config.toml
n_layer = 13
n_experts = 96
d_expert = 64
moe_layers = [4, 5, 6, 7, 8, 9, 10, 11, 12]
router_score = "sigmoid"
routed_scale = 2.45
balance_loss = 0.000519
init_std_router = 0.0114
lr_router = 0.000744
beta2 = 0.95
grad_clip = 1.0
seq_len = 256
train_tokens = 391200000
Below are experts of layer 8 (counted from 0) of a mixture-of-experts language model. Rows are named router (the router's row for the expert), gate (a neuron's input weights, with its number), up (a neuron's input weights, with its number) and show model dimensions 0-127. Each number is 128 + 32 x the weight over its row's rms, rounded and kept within 0 to 255.
After each expert's rows: a language model's description of what the expert responds to; "mostly gets" lists some tokens that are sent to it at least half of the time. This comes from a sample of Wikipedia text that the model never trained on.

# expert 34
router [110 112 162  99 140 146 167 190 136 112 115 141 126 156 167 157 125 133 145 124  35  83  18  92 185 137 167 114 144 173  82 117 142 141  96 109  95  42 146 140 170 160 101  55  91 127 111 110 106 151 131 202  81 143 126 147  68 166 125 126 138 142 130  78  86 167 141 180 144 123  99 100  93 122 106 111 122 102 185 130 134 109  66 140 118 143 168 141 148 116 165 155 121 159 152 117 109  55 113  70 145  97 103 113 143  75 168 157 101  72  86 165 171 157  81 133 154 102 178 171 140 104  77 141 146  99 107  81]
gate0 [ 90 127 191 134  98 125 136 127 182 134 192  95  99 173  24 147  88 151 154 104  81 158 123 121  77 102 135 187  92 160 112 155 135 168 106 111 172 108 177 137 103 175  78 187 122  88 141 128 154  94 142 171 122 133 151 147  64 173 123 194  79  94  97 157 118  92 102 166 142 113 139 128 131 194 145 148 174  96 118 110 133 127 108 119 190 103 109 163 165 155 138  99 100  74 124 123  84 133 168 100 144 110 141 106 111  66  99  94 135 103 177 114 117 160 148 103 128  83 152  75 180 133  99 120  69 131  91  96]
up0 [116 162 125  94 176 123 116 130  88  99  44 116 127 118 127 101 122 143 125 120  81 162 117 102 175 147 185  50 114 115 121 150  70  91 109 164  61 148 162 107 189 144 171 122 128 122 161 128 139 120 122 117 124  69 155  59 129 107 128 136 104 137 187 117 131 193 127  87  91 160 106  89 147 100 102  84 104 133 113 164 140 121 115 137 122 118 131  95 101  88 132 135 208 118 163  64 174 117  74 108 117  99  72 120 141 106 127 151 169 100 148 162 117 106  81  95  99 184 128 136 155  60 145 122 159  66 135 139]
Place and team names. Endings of place names, countries and clubs, usually before a comma, bar or semicolon, like -ville, -shire, Rennes, Aston Villa, Thailand.
mostly gets: " New York", "ville", " China", " Japan", " England", "shire"

# expert 28
router [ 91 122 132 166 141 142  87 129 123  93 138 138 105 121 140 160 161 116  96  97  84  88  80  82 152 105 139 106 150 176 107  94 145 118 128 151 142 102 190 148  91 172 121  58 139 134 126 145 109 104  96 152 148 108 144 119 125 171 151 111 113 112 129 160 134 112 164 162 112 194 124 151  88 128 120 108  93 127  79 145 145 129  64  69 162 127 135 163 102 151 106 119 113 124 140 152 132  59 106  79 141  91 138 102 117  99 135 159 100 101 100 113 110 130  95 162 153  81 164 141 230 131 162 120 170 124 105 106]
gate0 [163  91 126 139 126 141 172  92 129 120 131  85  85 119 155  86 138 140  72 130 218 131 143 127 154 123 113 136 110  89 134  96 156 118 142  83 144 114 162  83  56 105  57 127 118 105  98 122 164 113 131 167 143 100 146 109 124 159 118 145 142  92 120 178 121  80 194 125  96 158 164 125 151 107 115 143 153 132  86 116  79 198  88 148 157 147 124 121 167 123 100 142 122 122  99 202  77 124 129 101 172 119 178 140  50 140  77 118 160 115 125 167 140 109 154 135 103  98 168 133 123 136 173 120 160 187 145 200]
up0 [151 188 136 135 153 104  98 107  65 117 122 142 104 166 119  68 113 161  52 112 168 133 166 143 104 130 127  84 170 126  77 174 168  86 123 194 131 138 109 101 170 139 122 111  53  98 172 151  79 180 126 147 132  68 100 121 112 107 120  66 106 120 137 126 120 145 182 138 158 179 139 181 101 187  70 116 120 132 125 124 152  89 122  90 182  98 141  99 111 117 140  84 127 137 203 157 154 158 154 179 103  96 139 113 118  79 137 119 147 142 115 199 122 158 130 120 134 148 131 113 181 144 111 187 139 144  94 118]
Sentence ends and numbers. Final periods, clause-ending commas and digits in counts, chart positions and table cells, such as people., action., number 4.
mostly gets: "es.", "ed.", "ing.", "ions.", ", where", "ers."

# expert 10
router [120 128 149  97 133 121  83 107 162 119 132 100 104 114 176 128 112 125  78  79  44  98  55  96 122 104 141 146 136 150 135 148 160 110  94  91 121 132 124 114 128 103  90 115 146 168 135 112 140 142 104 151 106 131 127 122 139 183 132 134 124 144  94 100 140 177 165 120  82 169  68 142 121 100 143 122 136 149  96 121  99 107  99 114 135 123 179 111 119 101 110 140 164 121 150 166 114  98 144  81  83 185 114  70  73  84 106 150 110 187 136 104 160 145 116  69 149 127 103 204 182 101 119 146 112  83 119  76]
gate0 [ 87  95 175  93 114 121 105 134 120 112 160 138 139 134 133  86 108 128 109 105 114 123 104 115  67  97 127  65 110 116 143 174  90 148 100 152 106 179  95  89 122  58 199 117 135 115 183 186  83 187 112 146 147  98 132 129  97 124 108 147  96 156 133 153 148  87 170 131  55 151 111 147 105 116 116 154 190 136 162 187 112  90 106  71  87 125 118  87 210 115 110 106 167 172 147 151 164 140 119 124  66  96 143 102 125  71 127 103  90 127  85  79 125 151 141 180 202  82 135  76 152 157 132 145  77 123 109 122]
up0 [138 106 146 136 158 123 129 146 129 168 202 170  82 122  78 113 162 122 140 154  89 117 169  67 119 119  94 100 159 139 160 102 147 176 130 149  97  97  68 176 102 133 103  79 123 138 174 153  74 164 125 130 139 176 144 114  90 145  79 114 170 149 160 155 127  99 171 174  81 159 119 136 164 148 158 161 115 135 132 143 147 107  89 137 104 117 137 147 159  98 130  55 114 104 129  91 122 112  65 114 155  72 190 163 148 109 145 105 158  87 105  64 120 147 112 151 123  82 106 100 131 102  52  47 143  83 116 124]
Suffixes and function words. Adjective and participle endings after is/was and prepositions like for, of, about, as in impossible, infected, reputedly, useful, known.
mostly gets: " for", " For", " known", "ted", "ised", "ated"

# expert 59
router [ 97 160 110 119 116 188 146 153 138 122 167  97 145 124 107 197 131 142 141 150  82 101  70  79 147 144 161 124 114 165  83 142 109 126  91  83  79  88 190 141 144 115 127  75  76 104 168  90 109 132 142 150 128 121  93  72 133 166  93 143 114 141 130 110 170 187 149 175 142 153 112 138 120 117 119 158 159 125 127 124 131 166 121 114 126 153 102 139  85 126 143 131 111 158 106 149 116  66  92  96 143 152 101  86  74 121 147 113 116 100 105 107 130 142 116 107 218 139 139 212 125  84 114  91 119  82 108 113]
gate0 [ 76  55 161  88 141  96 136 157 155 108 167 146 153 122 100 129 139 116 114 118  77 119 183 150 117 163 116 158 103 141 138 187 148 126 144 168 146  88  71 162  58 140 140 150 134 168 146 122 141 124 137 146 155 143 149 135 149 135 176 104 137 116  97 145 175  65 158 137 125 133 118 151 139 149 118 103 199 136 149 183  95 113 110  93 205 140 121  88 148 164 108 162  73 134 117 141  77 107 104 102 126 127  68 118 115 121 126 131 135 100 152 134 170 112 167 110 152 134  90 112 108 147  34 111 152 138 145 147]
up0 [168 182 135 120 127 112 127  51 121 143 130 114  92 130 143 140 143  70  95  88 159  87  63 101 178 104 178 149 180 113 169  68 119 133 111  73 113 158 121  46 159 128 130 158 114 150  62 159 110 118 129  56 125 110 176 169 119 134 124 145  79 116 119 145  61 161  98 112 123 113 149 106 122 130 182 125  78  54 143 101 121 138 100 140  91 109 109 123 159  71 133 100 217  91 142 107 140 154 115 174  88 140 180  94 167 115 116 155 131 125 150 164 136 129  92 130 101 118 167 149 176 144 161 166 139 133 104  88]
Table and list separators. Pipe cell separators, line breaks between list or table rows, semicolons in number lists, and "including" or "such as" before examples.
mostly gets: " | ", "| ", ") | ", "; ", "    ", "a | "

# expert 56
router [118 133 163 122 134 134 128 125 122 139 174 104 115 160 109  92 150  60 166  87 120  74  43 127 125 145 147  86 138 161  76 135 108  89  76  85  82  75 135 133 174 132 111 139 123 122 143  74 208  94 194 136 114  80  64  93 155 101 110 120 128 131 131 141 139 157 181 108  86 106 114 140  91 105 132 150 114 171  99  62 123 108  88  93 127 143 127 140 138 147 108 153 102 164 106 127 165  89 133 102 104 169 110  60 113 117 128 127  62 188  92 158  60 182 145 113 146 117 151 170 176 129 148  80  63  88 201 138]
gate0 [130  59 120 101  74  86 153 162  93 158 114 118 127 143 125 102  89 101  76 116 133 143  87 135 120 184 122  70 102 123 102 140 111 109 156  75 121  95 132 118 180  86 124 122  98  92  53 147  76 139  88 105 133 172 134 102 141 175 103 127 163  65 135 164 163 183 151 128  92  81 120 119 145 119 111  80 133 186 166 141 161  95  99 106 122 113 170 110 129  87  73 166 147 148 151  81  91 110  99 115 147 117 104 155 126 106 107  99 136 179 103 130  88 143 135 167 114 124 168 168 147 121 140 111 154 148  96 100]
up0 [ 86 143 171 143 146 127 124 106 119 149  76 170 102 119 106 137 125 164 201  87 141 138 146 122 127  58 134 127 173 132 140 147  77 158 129 135 165 162 122  82 174 164 117 115 143 147 115 143 118 109 124 177 145 131  80  92 117 153 113 144 172 149 209 119 128  95 113 137 156 135 104 133 142  97 147 165 112  72  76 143 132  91 214 117 140  82  99 117  75 164 149  91  98 139 142 150 106 175 160 118 119 174 142 177 206  85 139 145 222 112 177  94 159  82  81 196 122 196 140 172 100  94  64 121  90  92 135 144]
Ordinals, quantifiers, non-Latin bytes. Ordinals and limiting words like first, second, only, not, most, all, plus byte pieces of Thai and Japanese text and degree marks.
mostly gets: " first", " second", " only", " not", "′", " most"

# expert 32
router [129 164 168 106  90 137 157 109 133 123  70 101  81 108 136  95 113  78 139  89  57  71 125  75 168  90 133 111 153 175 155 164 133 131 112 115 137 109 124 119 154 123 101  65 122 133 137 103 149 152 166 155 138 141 111 132 131 163 103 119 125 116 151 111  94 208 123 189 125 118  94 111  93 112 127 156 161 123 154 159 154 107  34 128 116 104 145 165 113 111 123  99 101  99 192 111 113  36 150 112 162 155 137  98 152  93 158 139 114  87 120 111  87 142 120 133 174 124 135 164 206  68 113 142 138 129 129  72]
gate0 [156 123 105 126 120 149 154 116 141 120 112 143 200 155 183 157  95 192  95 139 141 141 138 169 100 155  99 142  62 146 161 116 126  65 134 111  62  83 149 113  51 127 112  84 178 172  83 159 103 120 109 170 203 140 166 121 125 110 100  75 112 177 113  94 158 152 149 150 118 144  75  91  78 149 168 130 136  63  92 126 103 161 174 124 169 136 178 118 105 117 137 113 172 131  97 150 113 116 145 118 153 110 157 125  99  69 101 119 130 223 146 109 127 103 123 154 174 180 124 130 140 153 131  91 108 144  72 171]
up0 [ 93 229 131 137  77 130 215  89 118 104 123  84  76 110 109 107 168 113 120  97 176 171 151  98 107  82 152 158 114 144 135 138  78 133 170  94 134 108  99 119 159 146 127 144 185 115 147 144  79 140 132 107 125 145 161 150 158 160 121 118 107 134 125 108 150 135 165 155 139 124  87 153 104  33  73 121  86 151 121 147 143 105 129  96  95 127 150 167  91 171 164 100 150 125 167 122 159  87 108 151 131  90 152 154 101 136 174 154 111  98 128 189  94  98 118 113 134 150  68  83 136  93  95 103  75 131 122 143]
Personal name pieces. First names like James, William, Michael, and mid-surname fragments in name lists, e.g. Ag-ass-i, Kenn-edy, Ben-etti.
mostly gets: " James", " William", " Henry", " Michael", " Adam", " Brown"

# expert 61
router [147 136 116 143 137  87 140 166 132 126 121 151  66 108 173 172 150 118 123  87 118  92  28 106 129  64 153 100 107 133 127 146 140 123 105 126 151 148 137 140 169 135  92  95 155 158 103 127 166 115 137 146 116 215 148 116 122 126 124 134 110 133 109 102 104 193 122 166 130 132  57  91 129 142 170 140 123 133 124 110 140 104 143 177 116 158 126 146 105  74 135 165 135 178 184 151 128 111 149  87 143 140  83  78 121  67 160 180 116 182 129 128 127 165 126 130 185 145 122 182 182 129  79 135 146 158 137 122]
gate0 [ 96 104  81 136 113 116  79 106 169 148 108 104 137 127  90 102 145 106 154 115 130  82  87  54 102  90  98 112 178 117  99 102 177 193 117 149 135 163  79 155 171 130 141 105 113 145 143 109 109 161 149 144 180 118 118 102 161 160 107 161  93 203 118 116 184 180  94 156 129 127 113 210 108 147 157 161 148 102  18 139 154 149 102 106 113 124 159 127 132 123 111 131 108 174 116 139 100 137 157 137 169 135 153  68 173 118 112 180 106  94 112 113 163 199 142 135  79 127 124  68 180 165 124 121 143 151 138 119]
up0 [173 164 206 143 101 135 155 129 121 138 125 172 145 132  99 132 139 164 133 122 107 142 178 111 167 123 112 141  99 165 113 118 115  66  90 137  92  74 170 117 119 138 126 110 130 114  80  65 128  33 133 130  57  76  89 143 124 203 125 159 127  86 141 157 115 100 148 119  96 129 111 129 127 155 164  46  51  98 128 154  76 167 133 180 174 104  84 106 161 171  89 111 139 128 113 116  77  96 101  94 129 129 138 137 106 163 128  81 142 133 171 117 137  94  98 141  69 122 161 145 141  68 163 108  99 123 129 119]
Main action verbs. Past-tense and base verbs after to, was or and, like made, played, released, used, began, announced.
mostly gets: " made", " played", " won", " began", " used", " included"

# expert 55
router [123 119 145 114 130 129 174 156 117 111 121 152 150 115 145 148 102 115  96 122  59  78   0  95 191 133 162 116 142 171  96 143 160 145 107 101 122  75 143 151 165 130 104  62  63 137 100  99 126 135 156 174  92 117 150 137 127 121 139 141 141 114 152  78 102 169 122 141 118 117  88 121  93  96 107 127  73 136 181 111 155 124  93 124 118 135 156 181 135 110 151 131 114 181 118 114 119  42 131  82 133 112  81 115 148 118 192 123 144  82 100 140 127 195  87  78 150 144 160 195 149  74  61 138 160 117 166 101]
gate0 [127 117  31 134 128  71 191 133 186 166 141 108 140 101 110 122  81 115  96 161 147  96 119 143 130 120 158 139 126 115 155 143 146  53 145 142  97 129 103  47 115 154 131 107 111 111  99 117 121 167 105 157 146 129 177  98 155 135 121 129 171 152 118 111 153 134 182 162 159 119 156 106 128  25 154 106 127 166  74 117 117 144 201 120 114 115 154 109 158 120 110 179  59 145 160 130  95 121 161 144 112 149 146 139 101 120 142 146 137 136 153 110 112 127 131 127 126 102 146 120 140 125 155 175 137 101 178 121]
up0 [172 174 226  70 164 173 104  99 138  96 128 146  83 122 191 124 197 170 145  75 124 167 134  87 163  84 117 115 155 200 158 143  99 173  88 114 163 109 119 182 134 128 130 130 162 177 195 143 125  76 113 122 143 162  93 114  46 116 138 118  70 112 122  96  74 135  94 106 128 139 121 166 100 175  82 137 130 101 120 108 132 105 103 220 121 123 136 150 121 119 110 135 164 164 112 139 153 158  61 121 162  82 130 142 149 178 120  94 132  96 124 108 133 159 124 139 137 129 143 124 122 144 100  88 160 174  94 138]
Places and institutions. Place and institution names and their endings, such as New York, France, City, County, University, -ville, -son, -berg.
mostly gets: " New York", " Japan", " France", " Texas", "ville", " China"

# expert 3
router [108 154 122 109 129 161 151  96 132 128 147  85 144 160 155 117 137 113 155 171 135  86  67 115 113  65 198 111  99 183 142 148  88  72 105  94 148 100 135 118 176 152 146 137  68  98 149 140 134 128  94 148 117 135 112 105 141 138 157 157 149 147 148 107 143 114 131 128 130 138  96 147  87 150 132 119 160 113 162 149 107 122 133 127 121 127 184 137 107 103 119 166  92 155 119 181 137  71 143  73 111 201 158  66 113  82 137 187  94 120 122 104 118 135  58 145 124 139 161 171 157  89 118 135 135  79 139  85]
gate0 [169 138  97 119 166  94 176 102 128 119 110 124 147  74 122 122  80 126 112 105  78  89 155  82 124 110  95 136  95 149 119 137 127 111 123 147 120 117 123  66 142 152 141 141 134 156 132  94  81 164 131 134  56 111 129 103  77 138 139  41 108 122  91 158 113  96 138 153 135 100  87 191 104 139 114 140 140 191 170 134 128 166 123 130 155 124 167 141  95 125 185 134 141 146 165 125 102 107 114 148 105  94 194 100 165 131  91 117 104 106 191 116 174 132 138  87  66 101 130 165 124 154 142 148  76  93 142 140]
up0 [135 161 166  65 117 183 107  89 126  45 143 150 154 120  94 120 161 168 105 111 112 163 114 126 115 100 122 172 157 128 112 134 160 102 129 148  92 130 190 151  53 101 122  70 122 126 118 107 176  85 129 137 131  98  70 161 101  66 157 168 133 151 174 169 113  99 135 140 134 102 168 197 143 150 135 183 148 111  99 115  99 102 135 166 149 111  81 147 120  86 122 109 151  54 143 106 165 148 119 109 160 179 112 158 146  87 125 138 140 118 102 142 103 130 167 189 149 131 145 165 132  98 116 141 120 117 133 101]
Table cell separators. Pipe separators, semicolons, brackets and dashes inside tables of sports stats, election results and track lists, mostly after a number.
mostly gets: " | ", ") | ", " |  | ", "; ", " In ", "% | "

# expert 23
router [122 162 122 114 137 149 121 137 128 129 106 175 145 109  96 157 110 149 105 113 114  75  51  76  89 121 159  81 113 173  67  94 119 150  76 127  89 106 125 150 138 123  62 113 100 138 112 115 105 161 123 145 105 131  92 126  70 127 129 181  73 149  99 117  87 189 138 140 119 139  98 132 108  85  72 161 128 123 110 124 139 129  96 143 139 168 113 138 138 155 129 137 131 120 126 142 151  55 137 118 104 142 153 115 128 113 106 118  95 118 103 117 110 129  91 111 250 113  76 108 191 167 128 141 143  77 171 102]
gate0 [183 142 149  85 110  94 108 158 126 170 184 127 101  76 145 124 181  73 143 135 124  74  80  72 121 112  89 106 123  85 131  86 133 137 138 110 117  81 107 121 154 151 135 125 123 159 124  91 155 126 175  88  87 154 151 120 150 124  99 154 149 103  47 202 106 136 169 110  88  50 109 107 120 110 164 164 141  82  96 138  99 115 151 158 182 140 163 134 159  91 131 127  90 147 111  86 148 137 142 127 124  78 121 147 142 116 156 110  71  99 156 123 121  80 120 117 144 107 126  91 153 127  52 162 185  92  96 116]
up0 [131 131 155  95 115  94 166 140 128 101 133 107  71 122 158  92 164  77 164 149 155  95 144 148 129  76 126 157 116 145  80 153  85 157 182 173 117 143 115 167 131 146 136 136 103 101 194 134 166 168  69 140 136 185 165 115 139 132 110 161 154 121 116 118 130  72 100  81 135 131 120 157  95  94 109 164 126 155  82 136  85 148 142  72 172 115 102 163 125  78 144 141 141 133 125 188 109 167 127 142 124 135  92 212  81 134 152 102  92 151 142 125  76 147 114  90 168 182 104  94 121 110 121 143 128 135  94  86]
Sentence and line ends. Line breaks, paragraph breaks and periods ending a sentence or table row, often fused with the last word, such as "people.", "Celtics.", "census".
mostly gets: " f", "ed.", "ions.", "°W", "ion.", " it."

# expert 5
router [ 92 103 168 129 185 128 120 152 150 156 134 104 115 127 128 141 129 110 167  96  94 103  22 129 163  82 128 113 128 166  85 156 100 136 104 133 133 139 153 181 128 151  50 138 107 163 149 144 136 149 130 192 110 164 157 149  94 112  88 171 144 128  93 136 155 196 160 149 123 153 165 165 112 103 171 126 129 102 138  93 125 127  74  88 107  95 153 171  97 115 134 172 130 132 117 103 116  62 138  62 104 140 132  88 125  95 147 170 122 123 153 101 125 178 124 125 161 174 166 165 174 132 124 152 131  92 108 144]
gate0 [174 207 161 134  95 161 114 109 126 107 169  92 118 117 150  98  48  88 125 146 103 157  99 104 179 129 149 154 118 213 172 168 100 113  54 109 192  76 195 121 121 171 150  97 142 111 103 102  84 121 150 118 114  99 121  60 114 124 138 156 102  92 135 108 137 170 160 134 145  96 174 161  50 158 106 139  69  97 177 149 149 151 119 170 133 120 136 128  91  96 107  82 118 111 128 108  69  92 101  80 145 122 133 154 157 119 117 111 124 103 127 153 188 120  66 100 126 107 122 136 116 126 161  78 143  90 124 133]
up0 [131 105 121  87 129 171 130 133 110 130  59  77 135 155 133 108 147 163 117  97 138 136 133  77 119 127 105 125 122  39  76  94 178  91 154 133  76 173 103 101 175 117 144 164 120 142 194 105 108 117 149 120 180  73 108 142 135 151 108 104 181 168 129 118 131  70 116 108 150 174  71 128 202 140 202 187 175 161  85  89 118  98 136  76 132 160 155 109 116 120 134 131  71 143 188 201 124 147  54 148 100 145 148 130 105 131 117 201  83 117 113 135 132  95 146 152 143 156 129  70 153  96  67 132 139 119 149 148]
Two-digit table numbers. Whole numbers, mostly two digits, in table cells and score rows, such as points 58, track times 2:41, tennis scores.
mostly gets: "10", "25", "18", "28", "22", "11"

# expert 39
router [102 123 118 108 139 135 128  83 145  92 140  76 118 155 135 121 114  92 153 102  62  97  63  72 165 124 136  99 145 142  97 119 140 150 151 107  88  64 168 128 138 136  60 126 118 142 160  92 169  85 104 173  88  97 135  98  81 109  86 139  67 111 100 138 137 121 146 136 137 153 119 111 105 144 108 171 103 126  54 152 130 162  87  76 139 133 126 111 111 153 158 133 108  96 124 133 111  20 107  67 117 150 109  54 161  69 136 133 125 154 136 141 141 152  97 160 155 100 167 163 190 130  91 143 186  91 166 116]
gate0 [116 181  54 113 121  87 132 150 161 108 161 141 205 104 108 184 116 169 161 112 110 179 152 131 116 165  90 139  74 132 131  80 131 105 154 134 123 118 101 136 104 134 129  95 147 127 137 124  96 120 119 132 116 143 105 163 105 124 115 118 128 106 102 196 150 168  65 151 107 145  69 202 108  98 112 179  85 117 126 118 172  97  96 143 159 149 194 102 135 107 160 155  81 113 167 112 109 136 179 102 124 125 159 105  47 167  84 161 138  53  69 155 143 172 131 137 135 135 127  92  88 114 109 129 135 184 123 104]
up0 [146 161 169 162 133 165 133 200 147 145 124 128 100 145 191 138 199 109 150 124 154  97  99 151  97 135 129 100 156 111 100 205 119  92  89 138 144 125 136 124 128 117 183 142 128 155  97 152 164  91 115 127 143 150 105 168  94 180 118 243 113 143 191 154 196 134 138  56 138  97 111 152 127  84  81 114 163  95 161  91 132 160 116  96 126 115 102 125 143 129 135 106 152 101 101 146 164  95  88  94 102 131 152 159 109 120 145 102 139 123  84  57 140 173 104 148 123  69  88 187  97 169 133 126  63 117 142 117]
Numbers and quantifiers. Counting words before nouns, such as two, three, several, many, some, half, at least, often after prepositions.
mostly gets: " two", " three", " some", " other", " many", " several"

# expert 47
router [141 131  94 102 129 114 130 137 153 121 110 144  94  93 142 170 127 119 130 133  96  95 105  77 176  97 172 146  95 153 132 158 162 115 116 139 123  93 161 153 146 127  81 115 126 140 103  94 171 149  96 179  89 187 152 132 112 139  97 160 102  87  78 118 123 151  91 145 122 118  68 102 129  98 122 130 113 152 122 156 131 137 109 140 109 135 116 147 123 116 124 189 171 179 158 166 107   7  91 117 146 102  67  83  94  99 189 177 130 169 131  84 109 147 104  87 151 135 133 200 168 137  73 107 121  97 121 106]
gate0 [150 112 196 115 181 153 122 163  85 142  57 191 177 151 168 122 150 115  83 115 136 124  99  99 147  99 194  80 114 137 112 120 135 126  44 185 141 161 103  87 105 198 118 118 150 101 128 166  94 184 144 108  75 121 117 173 125  46 167 126 149 128 172 117  92 118  81 106  98  81 213 180  92 139 125 110 141 185 157 140 100 108 151 138 129 150  95 114 149 144 161 152  94 110  92  81 150 127 148 141 143 125 154 124 163 141 152 125 104  94 184  92 113 166 124 118 105 104  72 159 123 149 119  82 129 135  87 156]
up0 [106  95 168 124 156 114 143  84 111  82  93 149  74 118  78 131 123 118  97 132 114  98 119 156 145  78 185 107 116 106 102 144 165 122 109 143 109 197 170  78 156  90 138 155  94  48  89 211 122 127 141  91 135 108  89 121  72 103 108  86 118  86 112 200 118 147  85  87  86 112 120 113 124 179 133 115 154 131 172 140 132  79  90  72 144 156 147 109 106 117 175 140  55 127 119 120  85 114 205 180 135 118  80 129 144 104 134  90  99 117 166 101 118 152 155 159 161 123 112 129 136 175  78  66 149 114 125 194]
Prepositions after verbs. Prepositions and verbs starting a complement after a verb, such as with, at the, on, from, above, "decided to take", "followed by".
mostly gets: " with", " at the", " on", " after", " from", " over"

# expert 4
router [103 172 139 129 122 155 137 110 130  90 122 160 131 120 116 163 162  92 150 124  55  64 117  96 190  94 125 114 159 173 121 121 114 128 117 139 146  98 153 117 158 121 110 111 109 177 117 134 172 109 133 148 119 122  80 104 113  97 112 133 131 101 113  76  95 106 114 141  87 115  70 178 146 124  99 148 147 116  73 158 153 142  97 107 124 140 150 130 168 168 149 135 140 123 118 107  88  52 113  69 109 144 160 110 142 110 169 140  97  83 122 202 104 138  64 141 154  71 172 174 141  99 109 138 135 127 136  82]
gate0 [151 131 105 145  99 228  88 115 155 153 163 122 143 104 149 106 129  85 117 101 151  92 136 150 170  99 116 134 114 185 142 124 172 116 110  86 100 132 124  92 144 147 126 141 116 137  91 169 107  88 212  98 145 176  90 148 117 140 139  87 124 123  93 176 119  98  99  58 116 118 139 167 138 173 187 100 143 154 101 102 216 169 111 125 103 181 110  87 124 124 177 164 116 106 117 149 201 161 130 158  71 175 151 167 174 174 143 144 160 131 108 115  87 200 118 142  82 119 100 134 137 154 162 118 169 121 144 150]
up0 [103  93 103 164 224 139 105 156 124 156 134 123 115 114 162 128 120 117  95 167 113 161 101 183 213 114 153 108 146 116 136  98 112 164 101 162 152 106 149 133  99 123 148  93 114  86 112 191 106 113 160 104 133 101 146 136  96 152 112  81  80 117 145 180 139 129 107 134 158 157 129 157 126 126 135 109 164 122 165 129 123 139 157 124 139 155  80  92 104 154 129 140 180  97 108  74 121 164 125  78 102 154 102 119  82 184 169 104 119 102  84  97 129 110 162 123 194  77 134 134 110 181  83  88 136  61 153  83]
Non-English name fragments. Middle word pieces of foreign names and places, often Slavic, Hungarian, South Asian or Semitic, such as -ish- in Mitsubishi, -van- in Advani, Újpest.
mostly gets: " Israel", "gh", "ki", " av", " Islam", "kov"

# expert 45
router [ 71 152 162  80 131 101 151  70 173 123 106 131  80 122 131 110 159  77 150 164  75 101  88  86 161  23 119 134 140 170  83  99 130 107 133 142 169 117 192 115 162 158 104 117 132 164  86 163 107 132 165 130 125 150 126 153 106 170 130 176 145 160 137 125 146 134 140 156  85 162  94 114 141 103 117 163 132 141 149 196 154 101  46 105 137 105  88 131  99 125 142 130  81 165 142 125 112  31 113  97  79  81 151 124 139  69 161 160 159 107 154 103 152 169 116 151 181 115 139 158 183 123 105 103 134 109 157  80]
gate0 [112 135 149 105 163 152 130 102 135 169 117  76  74  84  52 174 129  79 154 155 160  89 164 170 153 122 114 144 131  74 117  73 154 179 141 140  99 156 179 150 113 147 151  93 123  62 172 109  99 165 130 150 153 138 107 112 149  99 100 118 144 117 117 117 155 120 125 126 144 141 119 103 111 119 166 150 121 159 173 148 154 204  45 175  88 200  69 120  78 144 108 186  76  79 163 123 138  89 130 167  69 126 166 139 105 112 179 146 173 145  99 110 128 160  58 144 160 181  82 143  72 174 181 126 139 121 153 104]
up0 [109 197 179 116 102 124 105 122 162 145 152 158  97  87  68 127 170 103 128 185 123 117 131 137 114  95 110 127  65 124  77 105 107 165 125 158  96 146 204 127 123 134 109  83  85  97 164 115 106 130 110 144  68 169 145 144 108 125 116 151 170 152 133 104 149 136 142 159 149 115  90 111  96 174 165 141 134 134 162  94 136 156 109 150 132 218 104 108 110 135 159 180 117 123 144  54 117 117 163 178 130 136 133 172 118 121 149 135 130  92 140 120  85 132 110 117 177 138  89 153 102 129 138  94 166 124 118 112]
Given names. First names and their opening pieces before a surname, such as John, Michael, David, Ann, Gail, Vince, often in lists and tables.
mostly gets: " John", " Michael", " David", " J.", " Jo", " Jan"

# expert 58
router [ 72 129 119 133  96 158 156 140 120 135 165 167  74 132 127 124  89  94 122 106  87 149  25 125 149  86 154  89 106 187 125 137 111 120 103 102  93 103 151 135 160 139 117 136 145 181 138  77 120 134 163 124 130 123  64 123 133 113  77 137 109 127 146  92 150 130 159 154 129 133  87  81  73 111 119 175 124 144 168  71 171 104  97  98 115 121 107 173 133 102 120 134 103 216 173 100 125  76 129  68 161 122 157 108 117 142 133 147 108  93 129 157 142 146  70  80 158 130 147 158 170  99 114  96 118  65 150 112]
gate0 [112 111 115 149 162 102 151 163 212 181 118 123 177 150 152 141 120  87 122 114 161  98 155 153 151 126 141 146  91 131 119 149 150 121 104 128 100 138 144 119 142  89 143 137 129 131  94 104 138 136 105 149 138 122 132  88 154  92 121 149  79 144  98 135 106  44 119 172 130  94 167 103 128 121 106  87 129 108 123 139  69 118 138 161 148 144 119  81 135 110 135 129 113 146 179 100  80 128 114 187 112 129 154 140  80 111  83 133 166 171 128 131 115 127  90 210 183 109 173 160  98 133 172 119 114 110 156 115]
up0 [132 159  49 144 177 154 136 153 196 195 122 128 158 234 135 144 174 169  98 130 146 142  87 164 131 101 101 111  93 116 149 154  97 165 155 152 142  75 123 163 104 146  82 120 145  87 159 145  91 133 132 104  92 129 128 108 136 128 131 166 138 180 138 149 147 125 140 156 131 119 109  79 118 120 112  89 176  72  79 110 108 161 126 144 159  97 120 103 113 121 150  87 149 202 120  96 109 142 133 114  90 120 112 122 151 128  97 152 146 103 157 214  96  96  73 172 115 128  54 121  91 140 121 114 102  94 185 173]
Copulas and conjunctions. Linking words between clauses such as was, is, being, and, and commas, which join a subject to its predicate or a new clause.
mostly gets: " was", "),", " to be", " being", " is", "\","